Weights of a small mixture-of-experts language model, trained from scratch on English Wikipedia: a shared expert of 64 neurons.
Below are experts of layer 9 (counted from 0) of a mixture-of-experts language model. Rows are named router (the router's row for the expert), gate (a neuron's input weights, with its number), up (a neuron's input weights, with its number), down (a neuron's output weights, with its number) and show model dimensions 320-383. Each number is 50 + 12 x the weight over its row's rms, rounded and kept within 0 to 99.
After each expert's rows: "raises" lists some tokens whose logits its average output raises strongly, later layers aside; "comes after" lists some tokens at least twice as common just before its tokens as in all text. This comes from a sample of Wikipedia text that the model never trained on. Tokens count by the router's weight.

# expert 18
router:52 42 41 37 45 43 49 52 47 30 38 57 59 34 40 34 39 57 63 39 65 72 50 63 44 41 46 59 60 31 74 23 37 71 57 36 58 43 38 55 32 54 41 50 37 27 70 40 38 44 66 53 39 34 51 85 56 57 56 42 57 51 66 57
gate0:38 47 34 36 42 33 54 64 52 62 42 35 53 35 70 45 38 44 40 50 73 44 70 39 49 46 47 59 58 43 53 18 67 62 53 29 45 35 38 37 48 65 34 53 47 62 45 49 33 21 57 64 61 52 57 62 49 67 50 52 45 43 51 46
up0:57 37 56 56 36 35 34 44 66 56 44 39 12 33 56 54 39 49 43 57 30 40 27 31 71 61 53 58 71 41 36 59 41 44 43 47 26 27 60 54 49 45 48 39 52 49 61 40 65 50 62 53 54 35 38 40 32 67 42 41 47 46 49 51
down0:66 47 55 59 38 27 40 46 38 65 60 44 46 62 44 63 40 31 64 59 61 52 42 36 39 47 58 38 74 78 23 50 44 38 48 64 43 53 57 42 46 43 36 33 51 22 48 54 52 68 56 52 63 59 48 48 42 49 55 39 56 38 76 34
gate1:58 51 39 49 45 42 22 51 56 51 57 69 56 34 57 74 39 45 58 44 71 40 55 49 37 50 41 70 43 57 45 38 56 74 55 44 40 49 61 64 63 53 52 56 29 38 39 42 52 59 40 52 37 37 39 54 74 49 43 48 70 58 25 49
up1:28 45 41 35 44 46 31 45 84 29 65 44 30 49 41 35 44 59 33 43 47 46 41 34 48 50 62 57 55 47 38 49 61 36 42 54 46 33 60 42 55 63 52 60 55 63 64 57 49 51 47 35 44 61 43 27 41 53 59 38 28 47 60 59
down1:59 61 56 35 62 41 59 58 67 47 51 75 62 45 41 48 33 52 62 36 50 39 45 50 53 52 33 58 58 41 56 26 22 39 55 54 63 37 48 52 46 44 51 43 45 48 59 59 50 62 51 38 55 42 47 56 59 32 36 58 47 52 45 58
gate2:48 46 52 52 48 54 30 52 74 52 46 55 47 68 66 40 66 50 36 48 65 21 48 57 44 38 54 48 46 61 67 49 36 53 59 59 49 46 38 22 70 49 47 60 48 43 59 42 43 47 67 60 55 66 31 42 61 55 61 47 49 48 30 49
up2:59 71 56 36 56 48 43 62 70 46 57 47 19 49 72 65 73 68 55 62 67 46 52 57 64 48 57 37 54 49 49 43 35 37 53 47 41 42 44 57 65 63 57 40 58 37 56 30 60 35 50 67 48 40 58 55 44 82 49 42 66 48 43 49
down2:56 58 65 64 42 38 41 42 35 39 51 50 34 54 50 30 59 29 64 32 52 51 71 57 47 30 41 40 48 30 62 48 43 52 42 72 70 55 19 53 44 57 43 40 61 47 64 60 52 59 41 40 48 63 55 52 42 37 66 29 42 57 64 57
raises: "st", "us", "d", "h", "mer", "th"
comes after: " ", " |", "|", " in", "–", ";"

# expert 20
router:51 58 32 47 29 58 39 49 56 41 52 43 55 64 64 60 61 56 39 41 36 24 55 57 57 47 54 44 47 47 51 53 67 59 66 54 50 56 40 45 52 65 58 38 45 47 49 51 42 54 53 46 39 59 46 56 57 47 57 50 47 60 51 38
gate0:43 66 56 47 58 51 34 70 56 63 83 37 58 58 52 34 42 43 36 56 47 38 52 56 45 57 57 44 35 59 46 42 63 42 51 66 61 55 67 32 64 49 67 40 17 54 63 51 59 47 56 38 54 33 47 69 59 60 33 48 26 71 69 51
up0:52 58 65 50 53 54 53 65 35 61 52 54 50 58 76 39 55 53 66 36 61 49 43 48 51 63 55 43 43 65 41 51 61 45 45 48 48 55 53 68 54 27 62 38 56 63 37 74 60 74 54 46 63 60 51 22 48 36 47 47 57 34 48 42
down0:48 74 46 46 41 55 47 69 37 61 58 57 38 64 48 52 57 45 88 36 73 57 63 60 42 51 57 78 56 46 37 59 54 63 28 35 56 59 57 64 39 50 68 55 59 52 65 30 58 40 55 66 21 53 67 53 54 43 58 49 49 31 48 63
gate1:49 54 41 50 61 49 59 57 39 45 48 38 69 55 61 29 50 45 59 48 60 62 43 47 55 46 57 70 40 38 44 42 60 46 37 66 71 55 58 59 32 54 50 54 64 73 43 65 59 54 51 45 56 54 38 60 62 49 40 44 62 39 68 47
up1:54 67 65 45 46 51 52 49 62 63 28 63 55 52 30 46 54 47 39 45 54 51 54 41 74 49 74 34 45 57 60 56 49 24 44 62 47 59 55 45 60 57 41 41 52 45 43 35 58 62 64 49 51 43 43 58 56 51 51 42 46 58 60 39
down1:38 40 53 48 64 62 36 58 36 58 42 52 50 49 73 53 34 42 54 42 57 52 55 57 57 36 49 56 64 49 41 61 53 37 59 40 45 54 44 37 51 53 53 61 64 51 58 51 37 41 54 55 58 41 57 57 26 58 50 48 40 46 28 57
gate2:68 59 53 37 47 39 64 64 56 65 36 37 63 47 37 39 60 43 58 33 44 46 70 47 69 53 45 20 52 54 37 54 66 58 68 49 54 48 55 35 54 32 85 58 41 41 40 54 61 54 39 41 64 13 45 69 47 44 38 70 69 43 51 39
up2:52 41 43 45 70 34 53 39 59 49 51 47 70 35 43 46 54 53 51 57 55 45 64 51 56 48 47 50 49 61 47 57 45 52 74 78 54 31 60 44 61 50 61 38 37 51 46 55 38 47 47 46 47 45 61 56 37 51 49 63 44 49 52 51
down2:79 53 55 53 39 46 44 50 70 48 60 41 53 45 42 32 31 37 52 53 41 46 66 41 52 44 49 60 34 55 34 34 37 48 53 80 52 64 42 59 35 29 29 36 56 41 44 44 85 58 55 50 37 36 64 67 48 48 49 36 47 39 71 53
raises: "-", "ma", " ", " ("
comes after: " ", "1", "2", "–", "9", " W"

# expert 0
router:55 50 61 60 57 56 57 57 29 51 67 35 32 27 61 31 41 60 49 43 57 60 48 49 62 68 40 40 69 38 24 64 40 53 57 53 34 59 63 35 49 60 64 39 60 60 63 62 62 46 44 42 28 32 47 32 47 41 62 65 62 23 72 49
gate0:38 59 43 39 58 51 59 55 61 43 58 33 68 52 47 53 43 54 50 66 59 53 57 35 46 51 49 28 47 71 41 51 48 57 26 42 52 53 50 60 54 49 50 62 48 43 57 67 55 34 61 40 62 21 56 30 38 27 51 65 53 40 64 53
up0:45 38 51 60 49 72 63 68 26 62 50 58 54 44 43 73 64 42 56 38 51 33 61 53 58 37 54 44 44 52 42 61 63 46 57 57 42 67 74 44 58 53 67 50 32 54 58 68 47 47 59 67 51 28 42 50 50 45 44 59 84 34 85 55
down0:48 21 51 45 63 50 40 58 54 68 68 47 41 35 61 45 34 24 59 35 60 53 53 58 54 51 63 51 55 48 49 38 60 49 63 60 60 58 53 51 51 50 50 66 68 39 24 43 39 49 33 18 48 36 61 30 40 21 41 57 37 82 60 42
gate1:64 44 51 53 41 61 60 31 41 45 64 48 41 45 47 53 46 67 55 31 69 43 46 57 57 34 47 55 53 35 41 34 59 38 59 55 64 61 59 41 56 68 57 34 13 69 44 41 49 56 65 77 48 51 58 42 51 72 46 52 49 53 62 59
up1:46 40 54 59 79 43 49 54 34 59 44 56 64 52 34 68 53 69 48 57 34 39 69 66 75 33 42 48 35 63 58 62 59 20 40 55 34 64 36 62 58 77 53 42 60 52 65 49 57 43 50 50 48 48 42 54 72 49 64 70 63 49 44 38
down1:51 65 34 32 48 46 54 42 34 59 35 45 41 39 47 45 56 39 60 36 31 43 52 26 59 54 38 45 41 62 53 55 45 57 56 58 46 36 63 66 45 56 43 51 33 28 77 35 50 59 43 49 60 48 37 38 42 66 49 40 50 65 37 61
gate2:48 65 54 66 36 64 43 37 30 69 63 46 54 38 58 53 41 72 46 50 59 63 39 54 52 51 37 33 64 45 36 47 64 59 63 61 25 62 60 42 63 53 25 41 48 64 33 51 66 91 46 51 53 60 65 52 61 38 53 85 54 41 38 73
up2:67 43 55 42 56 48 53 55 29 57 72 36 11 47 20 28 43 76 36 46 56 39 50 35 52 36 52 58 45 56 63 43 37 49 43 53 69 41 53 32 37 44 56 56 40 75 45 34 40 55 53 51 49 53 52 54 54 54 57 40 48 69 55 48
down2:40 35 59 74 20 46 40 56 47 57 45 61 68 59 49 44 51 68 46 59 72 52 60 47 47 38 48 42 50 60 51 65 36 44 43 52 29 52 38 59 41 51 58 30 55 62 61 64 36 55 46 45 41 53 63 42 42 32 41 42 61 47 45 50
raises: " ", " the", " a", " in"
comes after: "\n", " in", " to", " was", " is", "ed"

# expert 31
router:47 44 64 53 38 59 48 45 34 48 55 24 52 51 13 52 49 38 63 72 30 40 56 37 48 34 66 65 55 63 49 58 62 49 29 64 45 43 51 60 56 40 49 68 47 38 42 43 78 78 46 64 53 33 62 50 50 33 56 55 45 21 47 55
gate0:46 66 54 45 50 46 60 54 28 49 64 38 57 43 38 61 37 56 56 46 48 56 55 43 47 73 59 52 65 35 52 47 79 66 39 39 47 49 40 40 56 55 58 43 57 46 43 47 54 67 53 52 78 35 55 50 54 58 54 53 39 53 37 63
up0:59 65 39 62 54 41 36 48 52 50 57 44 57 65 47 31 50 50 54 44 76 39 57 68 78 52 46 58 18 49 61 47 39 57 27 66 57 39 48 47 52 58 39 37 41 46 29 52 51 67 55 44 49 38 53 44 67 51 58 47 64 74 55 41
down0:64 37 45 77 65 54 49 62 68 41 51 38 55 55 62 25 36 45 47 53 29 34 68 69 50 57 53 34 61 58 48 69 41 47 43 43 66 37 56 61 59 79 55 52 59 60 54 45 72 32 65 46 60 34 56 62 40 59 40 43 47 58 37 54
gate1:57 48 48 65 54 34 73 39 50 61 66 61 34 47 50 29 52 57 49 47 40 29 55 40 67 60 47 52 76 47 45 20 64 57 38 61 55 54 56 63 27 57 53 51 40 46 55 58 43 40 44 55 55 22 37 53 30 45 33 62 57 33 58 57
up1:40 58 26 41 39 50 48 56 42 49 43 34 49 39 55 62 42 54 64 43 32 55 46 54 37 70 60 37 41 46 44 55 41 51 63 47 64 43 60 63 55 21 46 48 59 44 41 66 63 73 43 62 53 75 47 44 45 64 50 54 34 26 43 54
down1:32 56 51 46 49 53 35 34 45 39 58 35 57 65 52 74 58 59 34 50 62 45 49 48 56 46 49 55 26 43 53 57 46 50 71 37 34 46 52 56 39 58 38 50 43 51 25 28 23 72 28 48 57 35 34 57 62 64 56 49 57 59 42 25
gate2:42 31 51 25 48 76 42 48 66 42 77 50 72 56 33 82 44 37 43 48 52 47 43 49 26 62 56 59 33 31 54 56 32 62 22 60 29 59 76 38 83 63 52 64 26 61 57 54 53 31 50 50 62 38 52 39 30 49 52 51 70 25 61 52
up2:33 34 53 58 55 59 39 53 68 56 55 38 57 56 24 63 31 47 33 72 60 61 45 64 71 52 50 56 73 38 46 66 54 64 59 28 51 54 64 61 71 60 56 54 52 51 53 43 56 61 28 56 51 51 45 50 33 37 72 58 57 47 51 90
down2:40 45 55 45 58 48 36 47 79 43 56 25 20 56 44 51 48 80 48 52 47 42 63 48 36 54 50 45 62 50 52 58 28 69 33 25 51 32 66 15 56 69 56 42 53 59 45 50 73 84 69 72 29 57 47 34 48 64 67 55 59 58 57 47
raises: "==", "===", "-", ".", "s"
comes after: "\n", " |", ")", "8", "4", "7"

# expert 17
router:50 44 54 49 38 51 31 56 53 25 40 63 55 62 53 41 41 29 53 61 33 57 66 48 43 55 35 59 46 64 51 66 49 57 41 79 58 67 50 54 45 77 56 49 54 41 44 47 28 51 46 58 52 60 52 49 51 58 66 26 55 56 34 53
gate0:55 53 51 44 59 32 53 37 51 51 68 72 28 54 33 29 53 31 65 45 53 66 29 29 48 50 37 37 42 50 35 62 53 48 59 47 37 76 68 38 55 74 37 47 44 42 45 26 51 48 35 64 42 47 38 79 47 51 49 33 43 57 30 61
up0:55 65 61 56 39 55 44 40 57 73 16 39 54 59 37 76 51 59 69 66 47 43 59 59 41 45 70 26 65 44 47 35 44 61 63 38 69 41 46 60 37 42 51 45 49 71 57 57 35 56 61 44 45 52 51 55 38 46 59 42 62 58 69 41
down0:67 55 51 56 49 76 22 48 39 56 69 41 60 43 46 70 44 40 70 40 35 35 54 44 37 72 55 43 49 44 43 67 62 48 55 52 64 53 35 52 60 78 73 55 53 64 38 57 39 42 78 27 38 51 41 57 47 55 54 36 70 42 66 27
gate1:52 54 30 21 74 59 37 60 44 51 59 43 40 37 33 59 39 54 46 57 46 56 66 44 53 64 45 68 38 51 54 42 61 53 41 61 36 46 49 40 54 67 49 56 39 46 33 72 43 79 58 55 47 60 22 38 32 59 44 43 54 71 20 55
up1:48 55 64 37 35 51 46 26 57 48 43 66 59 49 52 36 42 49 50 54 37 50 30 36 41 40 39 29 62 56 31 59 22 53 46 38 46 31 50 50 58 38 43 51 67 47 66 47 47 64 42 41 46 32 81 57 66 65 45 53 53 49 49 46
down1:30 51 54 52 56 47 38 55 61 46 53 67 63 39 37 22 72 58 35 28 47 65 64 63 55 47 52 52 61 54 42 56 46 39 55 62 32 50 52 58 46 61 37 30 53 43 51 50 40 75 64 52 54 39 52 51 55 35 79 68 34 35 65 58
gate2:33 63 40 52 49 46 27 70 32 60 48 45 48 59 47 41 40 65 44 41 62 67 65 50 55 54 35 76 43 51 48 53 37 49 62 52 83 44 17 54 41 69 39 38 70 45 61 49 53 45 54 80 53 84 33 39 51 46 53 45 45 50 61 35
up2:57 45 55 62 40 49 52 41 37 51 58 71 55 50 56 46 48 64 57 56 43 55 58 56 43 31 45 49 36 38 42 47 71 62 38 49 27 55 63 71 35 41 41 55 47 57 53 49 66 46 67 45 56 43 50 43 46 54 48 30 29 63 35 38
down2:40 64 34 39 41 44 62 53 54 43 53 63 71 67 48 31 46 48 52 60 52 56 48 75 43 40 39 65 39 45 42 57 43 38 33 48 54 41 46 42 43 50 49 68 50 44 48 29 31 36 56 46 55 38 42 40 47 36 38 41 73 60 58 60
raises: " ", "\n", ",", " a", " the"
comes after: "\n", ".", "==", " that", " ==", "==="

# expert 9
router:55 40 55 67 51 33 52 70 60 44 39 67 47 72 48 31 38 57 30 47 58 38 52 76 48 47 38 47 45 52 78 49 40 36 58 63 52 35 61 34 72 49 39 50 55 38 62 41 46 61 46 41 71 73 43 52 44 54 51 63 37 83 46 27
gate0:38 59 45 64 53 46 38 53 58 60 41 49 69 71 61 49 52 41 58 32 59 60 35 41 51 57 50 60 45 58 31 51 51 44 41 65 61 36 74 47 64 32 45 40 58 52 49 65 55 47 55 51 47 63 38 56 37 49 41 77 33 59 51 58
up0:65 58 65 62 65 63 40 41 49 39 47 41 63 58 43 50 44 57 56 70 61 67 64 72 54 50 65 73 62 61 54 72 70 38 68 46 61 75 48 41 42 61 64 42 48 40 51 44 68 73 31 53 69 47 28 77 64 48 52 70 51 22 51 32
down0:57 79 85 44 48 62 35 48 30 64 54 48 45 35 40 43 46 47 52 37 44 41 43 39 53 56 55 68 44 68 49 47 47 40 59 43 46 52 46 51 48 51 62 66 56 50 61 54 67 56 44 35 57 39 61 49 58 28 50 51 54 34 43 45
gate1:61 49 36 52 43 53 60 58 18 75 38 43 48 52 28 44 45 60 58 40 42 49 55 44 47 47 49 60 65 41 64 49 45 42 40 39 41 48 65 30 46 60 66 50 64 62 40 28 56 51 44 68 46 64 56 49 35 58 55 33 82 42 36 72
up1:17 46 57 62 47 50 27 67 26 63 24 23 25 51 32 17 62 53 43 53 33 51 41 36 72 56 34 51 51 60 57 56 61 52 33 59 48 50 26 39 46 49 51 37 40 45 53 51 63 31 45 48 29 57 54 51 49 63 45 30 59 75 61 47
down1:52 35 29 57 45 36 45 46 43 64 57 38 53 53 28 70 55 45 60 53 43 49 68 51 48 60 74 55 47 58 67 48 60 44 57 43 56 52 54 50 41 53 60 48 39 64 22 65 47 56 38 28 46 58 59 29 47 53 59 60 35 36 40 40
gate2:45 73 59 50 71 41 43 60 66 65 52 45 37 48 34 35 45 40 30 35 18 67 63 49 47 60 47 71 56 43 42 63 57 48 49 44 47 29 48 33 60 62 52 57 68 49 40 52 37 59 58 47 54 72 54 55 44 67 50 38 73 60 37 53
up2:42 66 58 54 57 58 54 65 61 28 37 56 38 48 62 55 34 61 31 37 31 42 46 40 45 51 59 55 76 63 57 52 63 15 70 37 56 23 47 36 35 56 44 32 50 59 54 53 56 57 40 44 46 41 29 49 34 65 47 34 53 61 48 55
down2:50 45 51 56 67 50 54 66 38 55 61 47 53 73 35 84 45 65 37 35 49 64 77 69 40 40 38 70 53 44 70 73 45 40 46 37 68 60 56 52 44 34 61 70 51 49 35 40 42 60 62 68 48 54 66 46 61 47 55 88 52 29 44 54
raises: "cre", " ", "per"
comes after: " ", " \"", " p", " P", " —", " N"

# expert 6
router:50 78 61 51 43 31 31 45 35 49 34 61 60 52 57 47 47 55 52 79 50 52 45 44 44 58 57 41 51 84 49 54 40 31 41 47 48 49 54 45 54 58 42 53 38 25 51 58 57 62 38 60 46 38 55 59 32 67 52 51 37 56 50 61
gate0:45 62 24 58 46 47 37 52 42 38 24 47 46 45 47 40 37 41 52 42 48 65 56 55 47 58 43 47 77 51 47 58 33 51 71 29 39 44 51 59 67 38 39 57 62 40 45 43 51 40 57 62 69 30 44 69 55 47 55 47 55 57 37 52
up0:64 46 69 45 40 40 43 35 42 39 57 41 69 56 51 69 44 44 62 74 42 35 56 42 91 62 38 50 39 78 65 60 49 57 66 56 45 48 52 74 30 38 37 59 52 62 30 58 49 65 67 43 42 61 54 35 67 53 38 66 37 49 41 42
down0:49 50 62 52 61 68 66 40 38 45 60 46 47 36 46 70 52 73 43 57 66 44 63 58 59 44 41 44 50 58 45 50 49 47 39 53 25 43 58 53 63 32 48 38 64 58 32 31 42 41 50 43 44 47 47 51 40 39 75 51 33 47 49 56
gate1:43 37 44 25 39 61 56 52 57 27 64 34 55 58 50 50 57 49 39 49 37 54 48 37 46 62 41 58 52 67 54 40 39 48 19 51 47 62 47 49 39 42 44 57 59 31 52 64 45 40 35 65 23 57 38 51 44 58 50 44 54 41 44 52
up1:33 46 60 46 46 72 85 53 38 42 51 30 52 49 65 59 65 55 54 44 50 49 30 56 55 35 48 62 58 63 67 56 37 40 46 68 48 40 57 62 33 63 43 56 42 61 59 43 54 57 46 77 51 74 45 58 36 60 45 40 52 30 46 59
down1:33 58 43 48 30 35 49 41 42 67 40 24 54 41 65 45 66 55 43 54 59 31 61 54 50 50 74 41 59 66 34 44 57 42 32 51 55 53 59 43 69 63 52 47 42 58 36 58 79 53 53 50 58 42 38 35 47 55 26 58 47 35 45 54
gate2:49 44 40 50 57 48 46 66 65 63 57 48 45 43 58 65 42 50 56 45 83 56 47 34 11 27 38 46 48 63 48 46 38 45 58 32 45 66 66 60 47 40 62 50 44 52 54 62 68 37 31 59 27 52 58 64 51 38 48 59 50 39 73 30
up2:63 79 38 35 47 48 44 59 66 68 61 54 41 58 47 55 60 39 58 41 50 49 44 51 47 48 57 31 48 48 44 44 47 50 54 66 58 52 57 43 39 54 56 56 51 54 61 69 54 27 56 37 61 44 54 33 58 49 65 45 44 41 68 54
down2:59 55 43 37 60 54 56 50 31 70 45 53 56 50 46 47 57 39 57 27 51 41 58 52 59 46 47 54 41 57 42 69 49 31 55 50 77 59 50 79 21 38 52 11 55 46 52 42 34 51 35 52 44 34 56 43 71 47 49 40 44 54 57 49
raises: " ", " The", " A", " In"
comes after: "\n", ".", "|", "==", "===", " =="

# expert 5
router:47 34 49 29 49 47 52 42 48 62 70 41 68 35 55 52 45 59 45 61 53 39 24 48 24 58 66 57 57 58 44 47 34 68 67 32 60 56 38 53 66 66 52 38 46 45 54 47 73 48 49 55 56 37 58 47 61 63 52 59 59 42 42 70
gate0:42 53 54 43 39 55 32 75 61 61 36 64 49 35 47 44 44 63 48 56 51 38 46 31 63 38 56 48 32 39 44 45 42 60 44 49 41 39 54 37 60 44 41 38 34 22 65 57 49 41 44 47 54 33 49 62 29 40 47 65 77 62 55 57
up0:42 44 45 49 54 62 52 56 41 53 55 64 37 62 52 31 60 54 57 40 55 55 39 36 56 34 61 38 65 67 51 38 54 38 34 62 51 49 65 47 40 68 49 31 65 47 40 59 61 54 51 38 45 48 28 58 45 58 28 50 38 43 17 47
down0:73 41 55 59 43 41 42 23 31 24 34 81 19 65 60 62 58 39 73 47 39 47 65 47 40 39 51 47 52 47 50 38 32 52 46 45 37 49 67 61 66 61 35 30 36 29 41 60 55 36 46 61 49 54 49 66 50 55 73 62 36 16 64 45
gate1:31 47 53 52 59 42 59 54 48 57 81 39 56 58 27 52 54 40 60 62 78 61 56 33 47 47 35 54 51 60 41 46 55 55 53 38 66 55 36 55 44 50 61 72 58 46 39 53 57 68 51 47 30 28 63 31 59 61 70 40 75 81 32 74
up1:56 76 39 27 52 61 51 51 39 51 56 67 55 47 52 50 50 62 55 49 39 44 27 48 57 41 51 58 51 49 57 74 65 69 26 40 46 43 66 16 67 17 44 54 58 54 70 51 64 66 38 50 56 46 58 54 43 45 58 62 36 39 71 61
down1:53 45 42 35 44 32 45 50 36 56 68 52 58 52 51 48 52 42 63 41 41 51 41 29 35 46 57 48 42 64 58 35 72 60 41 39 47 41 42 51 56 56 63 55 42 76 39 38 31 35 36 49 62 57 51 43 34 53 50 61 41 49 60 62
gate2:48 56 45 34 66 61 55 47 56 68 58 52 63 43 67 56 46 60 35 72 61 55 37 38 32 54 68 44 50 51 50 50 54 68 52 64 48 43 55 50 48 68 59 55 63 37 45 46 61 29 44 58 51 39 62 30 69 30 54 36 51 67 30 74
up2:46 31 58 54 55 62 67 48 44 19 47 71 40 51 43 32 59 83 47 56 72 49 40 57 50 69 44 51 52 75 38 43 60 84 40 73 52 40 45 63 44 54 69 39 47 50 45 58 68 52 25 48 53 32 65 55 51 61 50 44 42 74 55 57
down2:54 40 57 60 47 54 55 62 40 33 51 46 42 47 55 80 57 54 36 55 56 46 54 48 50 49 43 73 60 76 44 62 41 40 45 49 38 37 64 53 42 60 24 59 56 59 47 72 40 26 50 31 60 32 58 50 43 53 56 58 74 56 34 55
raises: "es", "rea", "or", "mini", "ell"
comes after: "1", "9", "0", "2", " (", ":"